config.toml
num_hidden_layers = 12
d_expert = 128
num_attention_heads = 3
qk_norm = true
tie_word_embeddings = false
Below are experts of layer 4 (counted from 0) of a mixture-of-experts language model. Rows are named router (the router's row for the expert), gate (a neuron's input weights, with its number), up (a neuron's input weights, with its number), down (a neuron's output weights, with its number) and show model dimensions 0-191. Each number is 128 + 32 x the weight over its row's rms, rounded and kept within 0 to 255. Numbers have three digits each.
After each expert's rows: "comes before" lists some tokens at least twice as common just after its tokens as in all text; "gets" lists some tokens that make up at least twice as much of what it gets as of all text. This comes from a sample of Wikipedia text that the model never trained on. Tokens count by the router's weight.

# expert 21
router:138166098089134160113111066138123084123158072137096119094152086147094077109142148143146079063131206098097115131121214123079133119152150122149078098118096146175069134082153104157208127095144139075091144147118145094097126121156129113112068078102099104159138095065139073105165104150094097162149118083139160127112155146141112139120168136145145078115063105101158122124156119195109050117132128067186114139139118081155111156172138155092075172131107093134087158142174135168135117114166155095088163158078148096126119117118142105173105106141113089107113143133119183081125145118101187062
gate4:127129137137119124117066115097107136126158099180086154164197127142154171102114088121160062113131161089095102125190162079137108139126130069154107105136098206108132111183153226148140127136189052102120132113158161119097142112131126149118121135109127196128149086108035151141145117180160151168092125154127085125072127091091102097089153103137111147148099134166103155102131119149144111164149117100140146118083168108157138173197119156078147125090112123181111084097141159148093141166156147166133100133140093125113216090181110148095088162157128068157200149097092097128124119117133144078
up4:101155123160150104131179115073104096090112130116114096134100141081134176136133130122111170112055170126153130088110066198122161098087115143117145103077128096102154116177119166124129114108117110067091096127096153146176097150109090146129086080141067207053150100099195101122083149142091077089085097074114158197146153187155153127146102108146118080127129116146180153090110146121207145093173085166148123127183153108125167123102136176105122159185132096136131132087145106121160123143163132160061060127086125155141074187147153144114106143168091160125063136119121122135105126118149121117
down4:146095139115130086180137133179167102182146162090130100074148133144132139169111097146153123184190104159131084160133180114152140082178152120136143148142172114121133157102162112129113135097135154172178162082121153104155169149145168132124065104166116107112120116063081106185086118103204206167111151156094128086125071081136206108100112129170170189145141126137112053176126129137108143139126108161141092139096188198186087113155104130153168097126172182131087103144071133161128129113101133159165148125101112083136092110111125117154155088149124085120162109158130074169173170111155088122
comes before: " the", " a", " his", " 19", " an", "ten"
gets: " in", " of", " for", " with", " on", " at"

# expert 20
router:075149074164126090120146121138138097140135139083142130092100147162107107129157184090130158066132201168107120094168210128138178127074120145118142146166083105092157123184130157119105091112159146131130108130101115112123154157126090131136079096125092146112146115102122157153185072119098121163090142155113172050113079087115068087078132170127132106102137148144118176086134173160100145088142098138122101149116088146147146064158128147141089130108167198113153125147174084150154137105150140085143093185072170154093113076112189191134127134163157159081155099166202117162130175180090135168
gate2:126089128148096141105085159105188161092073138139105148106121126136133129170124087133096104128082083113082094125107123123128109107142152118089112155117137178154083075125067119166137106141138170164080224094150185060165164057120185101150110078092179138120137096168169150123223138088107124165143143120134146120093149137129155138162189098131048147124090139131117138118172095131113120126128130061143097130155120127087100227087152164136090143104135107133098151089139118177169102159177115134062160125117113069153190117191124127089138107136127105151114184097137129118099104151095140105
up2:197159119101134168169153150164063104112162128125094098255169112093129088082140109144176108141151079120159157118147110124149178132133106042147082122143131125142106145139160146145123148122102088110138143153116083116067123118150086140096092188143134144139106118121131062126089147133191065107134156122141131126165133091123130101096028117157126140157159173097160111111061150110125163151051160139117158120135140165113137140184145145129177100113122122088144147125094158110135113126086137111143071114148072086068110154095119106170108183109150118075123140114105133101116051122168147127
down2:069174214086160065123128095080116202140148110142159084132125124194087111083116121141156160144146132149071065102152163174171132114080090128136135187110153156154133160141134108110121104112124149044137155077128130149137138115087074145117097160119076092098136069087074113185175163134098162162120147123129158161082080118129131090136130139120085109072176157151169162115117158149132123078144092115118154152171113130105118154144117176144204115109129136111144144141118091167107079095154164055110161143162092108162143074206139121113109136124153117109117116176123178159097115165086149144
comes before: ",", ".", " of", " and", " in", " were"
gets: "s", " 5", " 6", " 2", " Ca", " States"

# expert 7
router:140110117129118127146142071075139079104203105097101098093139108065121078118110124183155080099093198131130078183135177125121100097131165129090104137098140130210101079144142119104186120145083155147053148167125098076118109121176133173089107065106098108122129128091108084086158105154058142164089100087155094092136141083089178162134117158132102128115188152162155115135136092133142115164108160140133121135163161128126091100132160090162067121125097125129153179185156138130091136090159177112170151104118135091138189078131170129139095085124185187091093129137110161133120125108180100158
gate2:168154108108118091173137111142173116159071098040196143157121110103163143151151071131099104138148087108055118095084137130136109129143150122122066171095158141133063151171150183117147060129116154155114105160100177136156088097152089114138159179097114174166128134142056107108067142132124101085144109108138102234114147137101156145095065113115130108151140110131156107047103134144129147138108183110104163095169151123122071190101144146103126160109161151148149088149124162107119059152114127120136180151135077107093099119159163173109140099136070170084153178143116138128101120071120128145
up2:161109147146058081194113110133151102202084147080095102148074188090197165173122110166122133169115148166143138111084084120139101055136163129136130145104158179176054095052171160064067126132157119137127126115155154164140133123121171107111165119127105102194160086056045124154089108102136123075134061111082140146132124154072164143148088125148114142099132137154166119124106130106125086158153151109114105099107160107129122132135145095092142123118150061146121141220141097169136114123114169120155151107131140152135124126188145123134151133135085144140162136114082143169173144076130155158
down2:117134111106133151131145090125111084172185124152113126107166089132133135213079144137181149154140102132108101140103158150082069132182174071141134073159222140142142116117185098155115128152174115197082069119141132168146167066125099089124105143116075126162091169164108096100130117105195115090157209134104178116118094110097131136116120175091159111170097154125118149141113080115122152117108118093088093147072095163097139084192103077174150153127141103150133080156077120139089065101087130155108100132091143077177108124133107104088148130167100099181143144130121130107073124144082125112
comes before: "s", " was", " of", " is", " in", "al"
gets: " he", " it", "ition", "'", " It", "ation"

# expert 10
router:053112118124092127129139091137059155132117172108165117093081067109125136090167154188128129126179204149079105154185103092148158151175175193130049110074159137152123081092150085145104154161108163112072122103103173088125109175135110079128074135129114126119155098070087109097110137124090080145117128087166147134116178130112084100125105137091125079105151178079149160116100182121152095105146153148134136131134148095111153065128153116151194108159131138122164159171174129102105122146107150093120139207098119083110112142138141148112088116113187112134110118153197143151083174142120192149
gate2:114127137141102090107110144086162142140192099161139153157108122136109136192104094154081167141125135123085139105099108084189161078118149114114095169202137152154113152142136128055132058126147083154189138134147147141143067132177143112113151126141123102144129112142155120171140137180162094100105105150050179149172135119144158115134150133158139125142136139141217045211167179127113119128170132105214125104103127135082115124112111137085161130126169097082152066126119159139162121096135108136113119053089103174105194169139210123121209145182126108116122121107083139135148120136101142119
up2:098058122163200113088156080087101152146166150102155086094073123160116127199150085142098147156144129142125124159139094098187148130185177135116113136160119186082171113144105132072099175135122077156161148106137161162109115136112128081126168141179166088142143105123137088183153184145118109106146108090095132166175155163152133118130148181109076081029143170107175087121118183095120106097116147134162194125108140114093146110099128125115140147144146130135151168177168132132182109052172129078075153085197132134131147163146119066087163110112103124152127107148161144104143180151144143123
down2:154092124148176168059138108114128086142136023063120125162102127130180106111095137078142125094137121101134138110129129114093132105122112168137112118134127112064119080157075166131145126116134104161120096150052186173106149135172122106059077162138118111139104097153077040153110111108118142178173103072122101167068127113144153143159127151132110103101165213150188067145147131103099164151149129137130169141131082068135141157136147118097075121141184119088107162066167116126127124143148158150128120120122165147131131108137113114171121176113107141126173104166172116124168079045123136211
comes before: "\n", " ", " 1", " 2", " 3", " list"
gets: " |", "-", ";", ":", "|", " –"

# expert 8
router:153111093107118139101113149136096094099095122170175106087154128104095126133190130138132134100082206116063111132143114085141177157122153128148079097129108102171111138098127108115106157125135110171105121112055124061124124159221088102139019088144121112133197115084131097107170101133074121172077110100136159112156145110154141133119155131071088100119110135118116182131188164153091106151120107083191100152112109095157144142171128105136057127121143128181117168155154140111154152121134117127121126159117117120084117125177200122183072117101160189134156128173153190102089143137157178069
gate2:142110154140131090133088121134136146165157144107109083130114071147150144159114059089148154112155141123103144161124074113120125157186103178143126118084119111117135211143148128191145113119211086134107108163134094067216135174198037147148131154152137144120058140137100163134150139135130151059125119108116072057126139108109139149097094108156144117163123140140164115126100092096099200138063177151119163139189124138143097122070164147103173182128124142086108135134122129197092097183093122184166081141127114108060083103154126122094157144169081114133120106111131130130122081165132127135
up2:126163078149123110137164130127150131144149120088120171099128137115139097117079138127102097136105149156147161108124143106129124074134110120180171155164087160134079054089087144133136083148060141128158128079162174098168118103110193132134165100112076163191111127091160185141164127179092125170099145159127122157107053124128054099185147117096113162105122118124145139102149145168144091136164088165144176129095154154135122111190124138110112025079127118122143124124090134126168105126118176068069171086124157201160197136119130157142164088148184070163091140132080095138074165134110117145
down2:126075178129103136104127160166191173110118135145147090151126154071156138144092102128162105123078159089092114151095137133138141125097117175085138113189138146113101154083158145129110142176105145146166101130154122114128188094170112172124174140071140153138078154125127163000125171167135151126115164104152101082165058133088056170140140157157060108113142154113157143121095103129157171113129123136137117161106097128112163106139151168115059108084118095159145118129157168145148123165132115113071166088158106165096122119160124126141177156172115117175105112146195115124089128131178122087
comes before: " ", " first", "y", "cc", " re", " f"
gets: " the", " a", " The", " an", " his", "The"

# expert 4
router:164110150174100135124168134089121113134141129132104119099159154122105091114136149129152183071162111126118137154084182122144134105126106099126066099091144074121117092112141083122184107080109148164095107201122149075194127127206171120083073163189079140085116142108070116074143070116130114114074075099105071083107135132127109109119160094091099086134102061112114162071107066163147085116134142107144123169090133193112058113117057117087083126125078118162139114107139138153100097116076123111138092126077195130134152088092093159140156110119172156092147111117121128130144154133112126193
gate2:072126156113123087178134070167103099063098122111128142116152115126141177111172120135135111106134129116146105168154109102152145126075106140124141153167061047159102170119114131135101125171229088101174083128128118105103113135112126134177103090091142158117117107070150143159095227121106140094134134102151174119124146148169156162132101140108156129053123148112152077156159152028120102117177102106133081131118102104178084121143120124172122198114134117136131127088075098134139134096136186153120137139157126195044095115177131132068182160111112141150169163105141128093097079130137136086
up2:128157111167155126204127078153091110088157109107163194121153131148113080182133121124123141132111096198179108121144092133081157186123078097163151157121100114164067129100125109074196111183102096143120123170120117078116124092121114077146111151094124168120085147105092133106139155107157147155120106108127123083078138175171119159084174155098102119074107146108122145127098110044132109133146115165153122123084128047165014088106102106173111160087102061181111123105117110186101140143157150154166132090126131134097135106105077153082131158157173123126157197125147117099161161129129125149
down2:151071136136146130123147203128147208126170101113165129098132159157160117141125103100163133186137169103122120103147146166131199121134162173165098134136117178165093156127158130116140116157147138098114148179154134135107102144204136146130148172156181084109150114200071132113106105103183171161124103089171131129177109165116141162092193109074119096139120120145115083121144078103049132102094105154087166160160157123164059124099196117146126150113078085147138069079192118117111160145137123118079168123097186107066096124093114152094101109170105148140129172130170123128096141087079081098
comes before: ")", " |", ",", ".", "–19", "–"
gets: "ic", " 19", "al", "2", ",", "ial"

# expert 27
router:087107098109151190089125105094119147115079131168126134088157128133171107084153156153165148096068207161085133171182133142193193124133162102098117095187164080124108125120199102102109134145112187172136146088161141105162147144153091154127119126075139125166190065073152085087140089143163095091106142148167153100109128136155117123134070109157167111095177074143140143119155139144118089094146107108165109123116171147083130078118113137122146146089107127152093163097171095087093138111165169113162174100055165105114111174148133113168131110136135175102100070163192142156124199126100104110
gate2:154147159131136125147134171111130143140133106132121176170090100062104125127058037147115105122119105112083117128128158079111126039109111119166186124125119101140069187181130192135123108193155115157127093094156102098115102142047126134127162140098159176133069103167142205135129108118138105101151169185079107148110148101095187107117091083138180141162114122132190158158100168134133134153158140145105105124140112099090080135110128161062163129108113136121197114135131144128130147145058162174145071118167108145140113102147130189159133176142025146093119105118096126101106124134095130160
up2:155098103192157100148167061147081087133148114098093212143166089123115115097133203134145068172134152138154134114139129136138157144152151123126099131137102137057143125102074111105123185127169128122142156143132140236201144097146148096124113096099136172146126103091116095138173172119134140171164178130134152123191145150221072139157140091083131133112133147144128082131134110126155108107098087097152112184129143130114123105134102094139137115120129131132044156128124038118162113180151136059081188183177137182125152157114174160115137091133143122170130116119119168125122088099163090118
down2:158168163121128138145187112102077173081102075099135185137132091071074154150093119141126128105108120093096100132127163158098095077152160077108123104132135116104163184170120130174145083154090091175056153145160129120149100128124149145089074134088144155156100151144134126186130100158098097130162174133090174061077104092131122144158112096087133131098129119183173198150090136116082100170133107148103114105140123086088052166107109151142107118141133186119137124109069160127083111151125140129107077105153079146106133064141147174114147142139128091143150156074055132126081187175103070177
comes before: "\n", " The", " He", " In", " It", " This"
gets: ".", ",", " (", ").", " and", "),"